Below are experts of layer 5 (counted from 0) of a mixture-of-experts language model. Rows are named router (the router's row for the expert), gate (a neuron's input weights, with its number), up (a neuron's input weights, with its number) and show model dimensions 0-159. Each number is 500 + 25 x the weight over its row's rms, rounded and kept within 0 to 999. Numbers have three digits each.
After each expert's rows: a language model's description of what the expert responds to; "gets" lists some tokens that make up at least twice as much of what it gets as of all text. This comes from a sample of Wikipedia text that the model never trained on. Tokens count by the router's weight.

# expert 14
router:503483480501495519505506517507461496513512521503472488484497518505479489474514482459476499536531502527540497514487521468520485513496486528472492529459474538470483538514512505466476474512507485476491505522502533488493550474477525471506504488505505488514478531520537532442520531470474475507515472481456455465501501502526524512504507485507474541477535496516490500511522496510541487447516512550548520530505533475515463443440469471508501518540483516462541535495558512502478480455535520
gate0:544478512504522502460505474477513483500494509519521475499513478489497457500520544489462533481502483480496526460509552499491523479500555512512530462504466491528502518509492492498479505494458504533470515475554523492518523527497478490494528464501434472543482485487472446513505498488520533503493498480548517502510482500500448522539465503510510490461469551490533490553516570507484478493474501468475499510481516484475481507502479525497499494518484478491477510542471529515529579492505491
up0:486546501487508546524549518536502520492472462463486518537492531503528504521470471487512493453494492486515495536518463535477483529478459484499484502513533510498512470481491505521503490497515502471485437509490501489482467500501512549482500542479506507473488496468510604501466522520504489498520521548463484541474515487450547496477482507491499493500495479514480520474474470511524537506532441523496483512516476517488519499531508481481540518470523508522507483460515460499484473535475491
gate1:518472524472499494508486530542477507475492482448497525530504512510478489510510500497477497466517529495466467489541483527472493509476485489505497461517500514479512485470483511534520505446449530506456558538529490520503521485500449493510487548470473509509533537486492480521492495529544533491509510543494492509552503470527489468524512475519487534496488463487463572518504508446444495491461516498497487476521529491568470514506510513481477515497510480479503478479486528516501526522500464
up1:546478506454519561504468550511469462499514481478504516518478498511462463503464500474437473504518513462506498509491493484481459483491512542509519507517472458483504488509498509498506483488507513498531546526533497503492506475504521486544498534499502484494575582513508491460489526525538551504485452530513502535515492490555512497509509465489491533500489491484483500530494519452451491483476513481486505503520542486492480510509497485459470493505483458488504480545524505509461498511515503
Description: First digits of large numbers and quantities after more than or over, such as 450,000 and 100,000, plus two, three, million.
gets: "1", "2", "0", "3", "5", "4"

# expert 11
router:520497513502477533466481477494536467493499550472517433523486497523532536478503493507507488483464520485502469524511472519525482516529488509478495525513529453524532487531467515499511539506478515503529492492532470528500469534515525505495521464470549547520526519506498473496474527483516500480507490467476479538472467525543514516518526517463476519483494498516494477496507535487525469523497434453522529467497487492471542488494492485501510468490543459518483455495542457477483510547493469
gate0:536525480455523484487494525472542530443485513473531506486483540485510513492469428501532537525506507540531488503523509502494457464489544522506502481499543462456501530509503515557537490495508482510501499491502520475506493494537502507487493524492483471483515499505475502518500470501469539495489505506467520537427525529504543528507506518480509438492503483542512504472535511492535502500505514504512481520485487488485519488465511455471525502470513504538461539472520532453497455497488517
up0:461498518520450517526560493545462453533521471509480463512505477506524497484545538480497452474451454484497463491502502564486532492493460520516459509526493533500498515498464490481464512517539488477501483531488533548485473510497488510519488423493516501529527491495519530462499495542524467500485502471524495506536512472495483483486458487511462525510513532489524494539507529493497499475514508519495523490506493482506495512491474534503494493514502483437474489493475483550514525515525487
gate1:512501441502528533499483479497473491506483492500500496487473480491521509464506502453514505467516517444538559507487487453494496530468530479435528535489491510488490527525510521449507457535491519541502481509470468525499491548484496483526503485497519506481473526559516485510491504518518519502472550476489520530522498460522509486486547526507531562455476464510480484534507473450483481529514497507472486496464509531529498482502508471534485503498537507486509486482503535510509534457516512
up1:488527510506488502500475540524516504483510521532515508473497522495471478541518528572474482509503486566483447524515513529509489476536506496529554507521532501564497452464505468469467530489513478477515498527527502494485505479480507528473533486481515489516495483473440550519483511523507491510523477503501464474537496515499464499484501494511484474504465534433522497513470501495553469501484503486515510465535504461489507482504451536477487534471491484522493472515505490515484526520485457
Description: Apostrophes, hyphens, capital letters and syllables inside personal names and codes, e.g. D'Agosto, O'Brien, Al-Muwallad, Abdykaly-kov, squad codes like DF, MF.
gets: "'", "-", "T", "V", "E", "D"

# expert 4
router:481521536494540532480501497501492459479539460448524508508517484443513513521489559518523516456478472524515517511461519505496484482482500531526505440532456502489469456461513505529509492499484479537499456513478486479460478536511533540518472492497503475535502486514524504486524550521460504441515514459524486483529459528500529512527455526514496465529517495498511523516499523505458495458524506512479506491493488523499512481515482534496476553525497517497478507473535500491493518527493510
gate0:524490501483512468467535479472510494515506496497490520523527409501510493488520477514497478506515539475472486570524562515518528491503495528542487498520472506535489516512491484478499468505476528498480528474493481503511506502532477522490484457509509497500568502535544535469491505522488507477490510523538479508480448541499518497536507495503475522504520528488497499500474489480511528484503453488435480488477465536541513522540503513526520468486496470479538502465521504491490474438470515
up0:568492502507533493502519461515494488525555504498501513492489439514504516499516488525491465495540558463503467537523510522533510507494490517530524484507454532545496490501529484469484455459463517496488515502522467539489512515491489538491476459486484500496561504527547507500493493519466528465519502482516518500472450528514512487555505470510474523508526501465515504476473514443493542475479494503443496472516493520528479495510526534526502465503483476469542487486516484506500481484483504
gate1:499484482473502502505476519482502495490488501510487516480526554509505504511492487518473518522537527547478520504499469460474528511468514459530509503498490476542551495482464532489540518498478518489510537480489526491492505453515478440532479503501496459522461480493502516493511456469508493512492493514494464514502490485511489439481506531509522511470432495505486537483507496533479536508493424453497485510540466475532487509473510514524507505502479524539504496541487521540524516545494573
up1:559504507510511520518529495506490522502491504487497475515444458475478492542548508476480498489455467462475491490494522525508469510499489529495495478492483519434445522531517468537510543498518491488465494513496503498530501517523511501469532486515511523477510515508470438545509499507528474507486543523545584473506545485491496505469526506481491520509517471533463463528515487467511496517486551528528484503471534537477506504506483531493507505474483497491491513471516500469504473492474453
Description: Short letter fragments in the middle of longer words, often foreign names, such as ri in Cypriot, con in economist, di.
gets: "in", "e", "i", "er", "r", "it"

# expert 13
router:517511478486495521521524545543470489433511491505507489467503528515476483531539483493493497471497485508469502457485525518474472498544498474546476506489486520514455518464455516552461490468473497456486525497496516535478500512491464490489517529521475503509518511509468499495520509515528453512518505511509473491554484480505502529495513507494514540567488463548475478498472494467518540512527481515514460547473491522495502493493441473530511496533511470510522512531502527461494454509482525
gate0:496483480514542461506467528480525480483466483499452518533461486455487471501503483493502525539486496563542502511513538481539516495472487463465480467479505468493535520475519517506482469504492511489499492486489531466528507525502494494504507482488519527489493532524543545514520527511433522502521491486527512489524500504480489497502574496494491486513512507519539523541486466519498504507505500533462505478484492499527466488425456515503447494531562506487490478500506525463519518539504481
up0:473493505476472500481490496497496500542484528510556503509500537496494535515477545499508480480537470480446483516524507471495493488495512562489493525553526488505522500485472459465495516552524505542499513478481490508466495478479537464496480486463515495509480465479481478533530469537518510531473502521471469523460514505503552484529457510512520502457507512497482479482526512510466522451467501465537514505510516485500499492517500497497544543444472534507491552475495474502528509457540491
gate1:495513541459500511510488462498478486504536471477505479490476513533436489544526519495519495543480547505467578474505509461450500502512486494520518480503495501504551518479478483537513508487498474509509532473479509476494448533533521500487464503518483511507508507538528482467496523475473515488499512524530530465503474485538472498485524537504572469531461489527481457532467497472482500534490520506469472499509515499503472513525530486487467489538503502461479505470504543481523494517523491
up1:512541484529486505493528490494519473519448535485467536533504470465531483497500481519486505504539477513495467532492493536508490507491509530457491487511475500468469464540509488464499452501493513491498485538498481497547542502473478485490567496494510505509503473471476480495501509490490496552529494486460498507506504519484511505546455480506440553485517513515514520498508475519499505463506512496554518487495524465478534515465472527487507501493560521508509541514480467584473499481478476
Description: Sentence-ending periods, closing quote-punctuation, line breaks, and == heading markers that end sentences, paragraphs or section titles.
gets: ".", "\n", "==", ").", "\".", ".\""

# expert 7
router:464477548491505495550515533479524510521503491488510493491541515531483523525506525528521450551489505499503511542500488491516559469515548521500486494455501495529521446501522494477463500510557516534494505506468534468528491500510502467532482518474536533451490534492470498501524446474504526492476529503463462497442496474542497516496483490456531481484487535490472509496512526487474472485467509476517488459513510512492467520472509536541479489520473490453513517490481483496522492498520497
gate0:525448531478530524495506463496449480468473481465486449501498495512448538514492508500479514505524467480548506544492517526505516554485516527496500493486550492504485482489515529468471541507473519497456514503498476517531511491504503504545493510468522491524527535503509479497488511471510511503531498552488493476486512485491545520495469567505483494465460495464477499520525525493570517531463469516517499521489496513479512498509465481511459457506525472458522458519463489488514496502465516
up0:525463511472523506499517481510423503458485458479509452512508485508475539516498502509472515464530493523509505562501508500489538546514522529476491503480502509468481475469539521464469531485476518515450514529512494523490512512534495518517492511496509482498544532491521478480535490499516516486523492536501482461487524489504549509508474522484509512473480490441519515530541524496589482514494475501530499516463492496486494512499480482500495482468520471464554478497459477487482534513472470
gate1:500519515470513486506460540501535465507497461496487489535472506485473518532528488535522482487464534464457533495460475530503536509488497474525477521480494513530512496454441500467462559506517516480521523478511537485512517501526522472520507479506517512479481501477516580508481502520514509467505495468505509513510468487514496502485481526490517479522520495493505502512497554474463499479509504458525534491447449475544482514513497473519493507523527524567499515448513514456507523505508474
up1:488502454496496505500512467537478531515488534515504501476496494523521488472426486482489500518545485516510499462525509484486456492504531521472532474507533506472471505529518517545532461463483480509482518511497456518487511524510453558485511521475486492527529472511502454499490494478504461519471522529494513522508495509481517461516524506519478518489487501549475475499470464499510541509497505542465462523537548510486501482491504512484505508461500509452464461558503489553516493508490561
Description: Infobox and table scaffolding such as "Date of birth", field names (Position, Title, Apps, Genre), table pipes, coordinate markers, and determiners like its, a.
gets: " of", " |", " the", " its", " his", " their"

# expert 15
router:475483474533475450467460531505551481498470512481481509499486520500537459501497522524483502493482494517507509460472489494498507524473490531479535535519511483499524503487517486459526494450501543476502527541507504473460465538497464512508495460482495469507561512454505526536475495522491503517484495509506497503490519469495513516504489490511523542461518541475485549532529548454483500491472553532491526532488533530488510475514486499475483501494484494513510494497473567492535538461456490
gate0:465440432528535474506521485498504502475469505536499522476550515484477508475525523483481548458504549511472515517510489500512516526541496480501491483541515503522462506492482537550450458478496493531470485510491483496535514523474509500486532506509531520474499487450503491528508488448475508489547505518465481544498460515485502522496489496479480500504519471473498558530486514536507446502519434540537498493508482471528499501492476508530478490490505494478493501488510512477489497535521476
up0:482552597469472522498511486504522492548527521457510512516488474508522514531521483497528463505489444486483456510487524511490499483461475505512491508488486530488514508491493469450542534580485509476495501474494504524502510472511477529506487491483472502525482479547465507462499508536530486489469502498517522460503511511483470475486512511506524469519451513532475432458499465486520542502496518477473510483510504524506522541512490492501534487502495516520462492505518477541519477508486509
gate1:538495546502513484472498450483527490461469510487446531514495487547527494559459504531517523499517475513499485510500492512461555511517487513483488468545470452502538508518469519495507550483492489485460503487507468505480487543521522531516552481475511474493500521503495487521511510508530525521457482496487498540507490514473484520507537495441522542506481465480491496450521525469490490497508526477460503530471508492511524550512493456494489461514546495480458520476518492542506492508498511
up1:501522515519462519477500479518500494479467518555499487500486523479527528499529500505448485477486508496518494483494514476502496586492453495527496507510520480505559541493478531490464527497482498502479484462451539515445489497507515476515518471485526417488483486533487452482478508487516500488489500509500496539477518508505508507484487536508516504483491528491500476468510545520470463523497540478556512508474483511505488534518473474483528500518508542513488511541490542500538557497495460
Description: Digits and spaces inside dates, years and numbers, e.g. the space in "March 13", digits of 1989, 2021, plus words like UTC, ISBN.
gets: " ", "9", "2", "1", " be", ":"

# expert 9
router:543516467501494462467515466494450545520523473524537480504488473492529524508481479526499502468498549477489477463531532483530476495490474520462528533468466519476488509490528484498471501514484524527482534485495503505540496433483509503493536437530473495516451519519533465522477467530519517519521527526545499512506509517440490493461527467506524485489465509485512482508516474483534520539515538495504519463515524485526491557496506464522481489511510482476497527528475484500524501478504510
gate0:483448530498476444544477526495478510531471507483520456511485535490528506524479480498451480537465492514510499513505490527510476459495509510533463474469518487508537508527457502519477529447511524480510518457417477495482485484501537452511488520521506504560490502531508491518482502505527486477525489560521490478506529525504536474477527512488513516486493500512544525498519465510487507472499489453526513508509499527513526537434485492480514497481494509508462500499503524478515471522539503
up0:498510477495528514502562492514539498449513533510496541488550514510489450502522506493499488495497462525493505522458489483470503538509515486503477505555520479488494497489516511511539554568504462461482479483565486505518503543531490510482478491489531476488509484471502521489511450491467506487455477465482544483497499508526497536472507514510466483535483514509460518488494525507534481496468523521443479498496480509456509464539485523494502537499498539509503489483502526538485516524451523
gate1:503538556497422490499478475471466509521463487451492457525504483494540497554513519564507516498486477494478497476478517476504518491494472540476478458469528555512497498527502469510476511511443541505475493455482512514499524493512495527478479500516501494482494498469551475509467494492532494517485484486528543474505506502476503525520502528473527498523511478517531495528471496502544486520474485480438510495535497522484541475499519496493526516514507512514568473499517518493480503468535488
up1:489440472506503521497487469490502490512536518515559507478543515492470473521462542491516514508518477504532510545522443507507506476458476505489484514517451505474474502464511501469496489508526494522510504470498475478480492511458511499522477510496528518478490489536500548506516487503482476511438472488502512494535495485495519516505514507527496512510447473491488491463496457483527581503519492571514495500497488520536488504501484506559486517485448511547481477521477541530499513539472518
Description: Short word-piece fragments at the start or inside words, such as b-la-st, Go-sp-el, phosp-ho, co-pper, plus the degree sign in coordinates.
gets: "s", "°", "S", " S", " re", "e"

# expert 5
router:467528479455492502547481524481466529506495501524499489498537533477487499534472506487507459497510497533493519502503436541532518524507466504543468516506485516494515486476527479488512507535478529504546490436537484531509504475522508505524479518448524532502466490461486510489525488540513476541561498533490474530481510507479493469476524492480458467525517456500477500476499465514511487522503476483500487507500474536466532476474541527462517463482478476513545468486506469490486481533511520
gate0:457523478519500489497507496498501493527498472456479450526498480473468504516462486515480530493524500503480522528499475478472517465469466508522434448505518521510575497523498490508502510558451496475480484496484499533490499463496523515514509496498517569493497495506521504474515512514479472505495564482511550531499522502482497580493437515495509481458476479482568478498497501518487505502523473516504511482472478497528505497490531554523492508487486505500496487488490543533526492482498508
up0:461485488504511477500527485516506514493500497504492506489461474529509528555460506516522509506532525473500472521508488503555510489537488514527496497530482457494518504487534509507517481511473502517486470481451507516489461461465541519467520502500512557461482512538559491462520541486489473505444533473523500542461457496478495499510490535496512482495466519432543447491479509503475525554530484515471500507531504486529469485489503504508514522488526483487511440542499493522490512506501476
gate1:482488492463503486507523524504502493475489498522490499473476525531475500554485497517460476519515494458492533481503489474581490516522508509516497531515477516483481500478509512470510488487483480552508457480509537543479507492525524520540502492490577525510478514531534543491450487487467498523487498494507501487486496484475514497516491510481498504523520477478481475479471493491440513544519525521443516483574527533489503511462509522482546425518468497469496484508494479508484473485480496
up1:503535488531502497514536516508525465544513534505547454507528489516528516505462492496496480484513475475515444474507558495507520511516482469520523430486489514538484541491484485485539465478527503516474496479493523499491496516469493529507488473475446444514520511506530464513553495511507528492464497484473484537496496505481509476520568494499508506482499460501483517493522492487500499531488476505441513545492491479487490518505448510493517500523512500492513536567500450515500508472470540
Description: Colons after year ranges in football career lists, spaces in sports tables, and prepositions or verbs like at, of, by, joining, attended.
gets: " ", " to", " at", "–", " |", " with"

# expert 6
router:500554484515501525500536489476513513485501498513497494516509504519444476489504508473486438487505489498468543511470511527509472430534492469515537512517434523490474485514501488492532475551542537489486501486493489514523462527504499486484502514494477515531543475450505495506487528510497501461546452511471519508533462556503503480491485471482481496520512565556537479485507499514477459503527500525475513506483512506483519493525495498489437491488519465504523508498489470522489515502552513
gate0:513486525522458476477511541483477493500491518505498499490524525497480519496553486502480478512471489509482476444551474485502519489529487486503474477509525516506489532564486506543460562507507492479455503476521521493512494514499453526483492500544507428568493525467505499496496481489425541491519528522494494523512502511492531505491502520468550487514485467475480485475514541494500556469505461508514498473497488549523483526473527511501470501485481508489482512475477510521517489463469512
up0:499499470527501542496516486517504474457514449521502489465504527510485489542495548490484528444525508481478567561442466487497497505524511522492530512464472512501486497507510489474509496470498479493489539545470493485544468498518514453479492502519507530472515503524538519461487486529534478496500506523548476497510485477499496516482492517508502488496489533548540463519486488482479518534539504505488494496483488514530540437537468471528539443471517524517511504504487482520486503472498471
gate1:476490470510549502512537479497489464488477455470506485495515491534469512528541501496447519515539523502520508553506497489531506486484493478522522462510453497494474485506504510489458502507495528497474474483515520479494496464501496523488495483516499490505482492529522522507478500485504560505575490530540546545511440510459515487521542477507479514546502443473568525490486519491510505484476443484454493489476506471513518517496462502513483471508521529483491524479495465532516527519496515
up1:500485531517476497510493540503502534530491513518500505535471513447538515475507510506524512516474487539490506490520492506463514544500517539492450518511534492498547511495515465513506521540538476512532490511489513489496521558504505517491503489489562483487486482488449473516502512526506448517482516487460444479469514511491454492455504502480499479441489517513429467524491467511506472497496540481530500503535459508476507489510507526501531517487498481525490450535490513459491457543507468
Description: Opening pieces of biochemical and taxonomic terms such as syn in synthase, hydro, auto, Car in Carabidae, plus common function words like to, with.
gets: " ", " with", " for", " can", " de", " syn"

# expert 2
router:474480498499488494508549463532511507502475510520452508483538469516529543499467482475473562488496479478462494531527480526511514519471508473463476510499516527492495525512497534542510509516552495477500498531517483494485526462545515520487502534538480468494509459544464479529463496451510477481494486472480464519512500507460456507481491473527503479512515514482499491543487478529461481509522526521477522477484533524502540463490501507515536507478471506506498525549501462523468519496476437
gate0:481484490481530477505520492476533496535532458517447519516502487535499489523485521485499539509535519511523509512545487508442486498507519521505472502521506537460493507522522526499480449484526481487463491511522487492494484509451481489500478506515496519463527473529522527512525511525501479547459552482512506521470478519464505473486487495512520493504468496515496468451461488516431503486476488481466494459479519537483486499563511503511485535527469537529557521514499468494524490465456467
up0:473514506481515479526474488512547491542504514485480498505517475501527482555491531485518526505500493571502470523565496518491529509526514499472480489505562516532469499482486513482516469500516467506490520478471482499502489519453485498491504513516549504482489454513504532510489527494496469493519563492498505486480472558495460463495480500495523488494476524508481492474474453500433503483486477477434539501512499502526532463560501538511501509485512500519487493525494483494521509446473464
gate1:527526511485536473531432518492452547494503503524431476542465494492488496534481484505536543461501511539465540508492499523479466482474502486493509499529526480510460508505540509466531486515508523487496487508477551468480491506528478552506476544476519579471503498528464495508495471477509495531521499480508552524516497505503490523458525480460482515512539503497477501497509499501517509466440509471501450526520485500482503503487505501468514482508508480532504473477502524483509512508482512
up1:455526463522491489498524495483540493517511495472533465500510519509499512491509516481463449510475480541503495504495549492483521545560537543502504478496505506536520507493467496552485531504502438504506521523472446526508519541471495468505549462501508433560499523476518487488513543522451516474507505493491511465510481519482497474529514522527525462480445516536528476502499477504490497531505478494511524487478513466524498475525454502537497505468508492472497522493515480482498511503533498
Description: Words inside quoted song, album and film titles, such as Love, You, Best, Night, plus the and of in titles.
gets: " the", " \"", " The", " of", " A", "|"

# expert 10
router:501500504541487509511494497496525528525490476479511524458454501468503492475491534483508457488505484505498491476481477494473498532534441490516509485540510443485514517529520464505512507542475493486519510472524507535498514496513542486480448486509457483445559503493494517521505499528525474494523432509488495491489521510535500518493514493512508451554500499477554488536516482517516527537525473451498539496548494468487521480522464467476491462493532504517515542486470484524487472525536505
gate0:504498434482458497500439516509472513491529498497501430507495451522508495542516476583493562467487536491488558477481507512503504512512506522484484516538555485504498449457498536482482532494473490465489443524501489480470533522472507472490510518509522492493462503454489523466532474490518502475504504488509502525505483532465504497489526511496505483509530478480506537488465513482509562503500489499502493495525503520501495515485511490460493508494520484538513490497470531507520514537482538
up0:478497536494511484530542491511483503540485500504505529522507545518498461501487533478509475563484473524521480505517530492536476492484486563533501506461439545480457504509491494518502491520557489551551507486514518475493502497508458515541517461467486510480525503536489467502484494493495493518462495515478488517519515444499452501482500534480470534501496541505507514506532506522491472486464468519478487514470482503462498515491499498522504462496481528467496502536526469465468509510530436
gate1:527494485463516532508458524514503454485484554518500466479495494536509447541547503531528493501482482510500495508484492533512486497473489483529529475482560466554487494488489496525533492461507531453535488511523523459519474456519485529498569501473471478524517474511511528500498503482512482532522500507535490493526499532482490481491552511494476503507466482487520458521491476464526438485510487500512506497495444507492494513513483496478497503491539497488458516474545531480526524535481526
up1:513535484466504512493503534497498454487456528494477513494517487521565474484498519484520540468477475526475472504498509502505510489471482457520496497527555489519502502484487544538504467496520506499549446497488489468493492473513442510515514517445457487526529461529500505486510509453540491538481549481574490538542522497511511495491504487498479506479488512509486492512478473482514456466510474514486519512511483485497529488505492515488493480499519489518458507450495557498533517555470504
Description: Single letters or initials, especially d, D, K, G, starting words or abbreviations, plus pipes and spaces in score and results tables.
gets: "d", " D", " |", " G", " F", " R"

# expert 0
router:452503498522469528513518505451479535536530502532547506568509490478495473536498508516544470478481485522495516504469534535488498478502523480507519493514499474479521517476497492477568453526503518511552496461492485522509499500499530489517466511456502525495496505490477508460493507558511459511468468499507462504460443508518489511461472466489490466506493512548541504464501482515471499521492471517492486529530490515496485496495487465520535507486494504498513536539506474468492455505554483
gate0:506495495537528479523498507489503496454502556502497500504524500524455486491506531485488477508510508492463503436516483451538524503496456490512516482478524534520497474495475529483527517500479521532465532487496520469514532457512525463480528508532466473531495522492524535509473452483468546521489500506550475497530497488513481504538526510508507453560452456492503487501502466526491470467478493489511488495518495470463470531475508501484442518538545500456477507477526525505517527518508510
up0:501538489536499469504546523463517532532493486487521522495543500498517477443507484508471533470471541499489466518465495465490455496469518492518525503487447470456461538486499471492490465458525496487535479548530518497539475447515490504506505477512508493513506508498522509496550498437479520448500530491514547524480512471469502493505528503505486516465536491502533525503488528538489512498504500466501477533488498506492473508498496533511534485494457543541508505506492430504517507520509506
gate1:496483465465477523523480473477472539530462475500514519506513519465508497528483493524471479505504508492479495439506516536541530538519528487521481535491472449492520486530482518510484490488477518519467510519511505527554555507470519493539494486516538507477504556522491534534493469495532499501453490508531451503457498486521493519479464499492565489545487505476515526436493491493472515511497498497503485476523490487495486519526501515485503502496480479452527528518546512518486501442456487
up1:439512520506478547497479514492554543491502455493515519494504500488497510474532513494488505473523498489486487474500503519515507460505525539510491535481469487501484458558555505483484503545497473525472511517520502511502518461494504513504530528540482535492484514496481474512490519448536473486496542473545499524503507469509451581472486511501477451501480518492499546525473521485514539475503481467467475531457509456440510471513497520501522476497507533507488510480500525489470488494497505
Description: Final digits of years and numbers in tables and dates, table pipes, and country or nationality names such as 2000, Germany, Finnish.
gets: "1", "0", "8", "9", "2", "5"

# expert 3
router:541487530464503491512514479459524483467478505482479457496458506482455507513525443504462492497518481488538521513534541453486494505508471506512500453493525520528472501478455542511540493514467456478508516547483470495514530516475451511493553527508531501491483486498531536489535529489532527535492511521482565482464501477524495499524519520548507510467502508474509492482513488529497491496489509464505478515496448482546500499508520531487531532531481539485466489524498501515473511472468502
gate0:513483516501465513533487527499492477465509473479521494525456478519513511526493487466502527510476516499527502496499500494449515523506507471493539473533510524454474479471482506498520485506487476533474532517524514493487480489462444510498549532500514445485491557499500505556493549499517467507499547470506542467493507511506530488476512523496486501535492521438466493501494481538539487490448535514496465536478485483494466510513493541487534499524486548500499496515519477482489519483417499
up0:495498488476467489502461461518496472523504514558493494518475530492531523461494529551473521514478457499471493514512522515508464461478508511511483507456477508521514538533542485484555492499474513495553489525470447473501531481461516529512492476508474499478510523479509473541495469493478511495460492551501515489559520487494531454492514458523522516491510462534525546508551489484505519491460473522494517487518477504482506491495488457515508490528504478503480543483522519440523502501485508
gate1:516498475464455474513546499488502479521475511475485480503519472469542537493483473477524491505511502495546503475487498519499498524493514513468555433481495497507517542527515515466509488497513507557489500530463509461520514489530516446532489490433468556505460497519543492542480506503465484522522470495501481506499467507487506482542529515472499464518521480511476512497503497513517508538487516501489486535533521549512494467488500519464462482500468513495513495555554484460534487499487498
up1:470500495517510509500432546511529479484508503536513496479438498555485497512518510538474506478527502504482502477486495533489552492462506506536465514555482453491478448464503489529536513554490502435491463490524505507474485493490519537509504472540535487501525513511521502437498524477482499475466519494505565490498502523511484533462488498504512531497482472473483482512512482482490555512492504514500538476513490529490510501502488462529511490511529507512477483438507507483515472517491528
Description: Discourse words and adverbs mid-clause, such as that, which, not, also, only, but, then, plus adverb endings like unfortunate-ly, sure-ly.
gets: " that", "ly", " also", " not", " which", " who"

# expert 12
router:460521492520488525471493492503477525487486525546516555525487491535496449465538518478543525502488499460511510510499463480470500505503511514515489511536529499502498500551470516477469512459514493511488503453505526509488504493464494508493472533543470473467488531486458509480486495466467506494507500509551526506480521507451527463488484519502477462477484494467509525472456508512505479479495475516523452510461510527501488535560528501479528458443527537533493479444512513530514483503508517
gate0:505515476496485526562508518462506507491508499523482505511510459494475491512468497554498461483533506524509495459515542496507515512497513465480512481477501496494537498463503489520566480454467537479506539520546482507506493489534529483531435480540467498511483478495556518477524500511461478466460480495515513508495488482543505537519556512510476488540465492490563495493488464529486487491544502470495476483521523535465462482470505496524510493521466502461513516506498522465486487505510510
up0:500504458517481538547515511478487513506514475535487507516524452516483488503496484530513498481506526478508507461482554483492507493508499451497515474478492514515534489506486521508520469421472526484514541495513517523510514503509511502551471521505486451527489482500492500470522540492464479488452493513542478511504486444525497513534541489519485502524453482486545524493488495521469494454516495473484459504506515516452459482496512485519550463508484504467517535520536517466454499491561497
gate1:539512452462524515528492496549482513469523509491492524496495519522477468495455509517531507499529480484534480496511503534508485509486541517507513545509513490468474518521440443496470481489458496542499521491493537487522513474487504501510519516549484469491534551485517487500529512473560461495531486477503508488500497455468534526452501521500527481477518519467468511478482497562501482492501526507494454479473506475502468511533534541501481464495487482488543496479484538464481514464509513
up1:534499480485494537504521459501504496485512516486516527495490493551480493489471518486529506500555450471530492485535507500485514497469508518480519529576512526474478512502471458503500423506480511540484510505478523462514494472474547529465541500548486468507520531530477470489513551465530465487508484518494516503518471492460515514467520523506573499458492483486491508498480495549466491528488509504499475457518515476526460515517524488516462481517497509502510487488482523495489485470532514
Description: Commas, as, was, is, became, and, parentheses and colons that join clauses or list items, such as Species: and served as.
gets: ",", " as", " was", " (", " and", " is"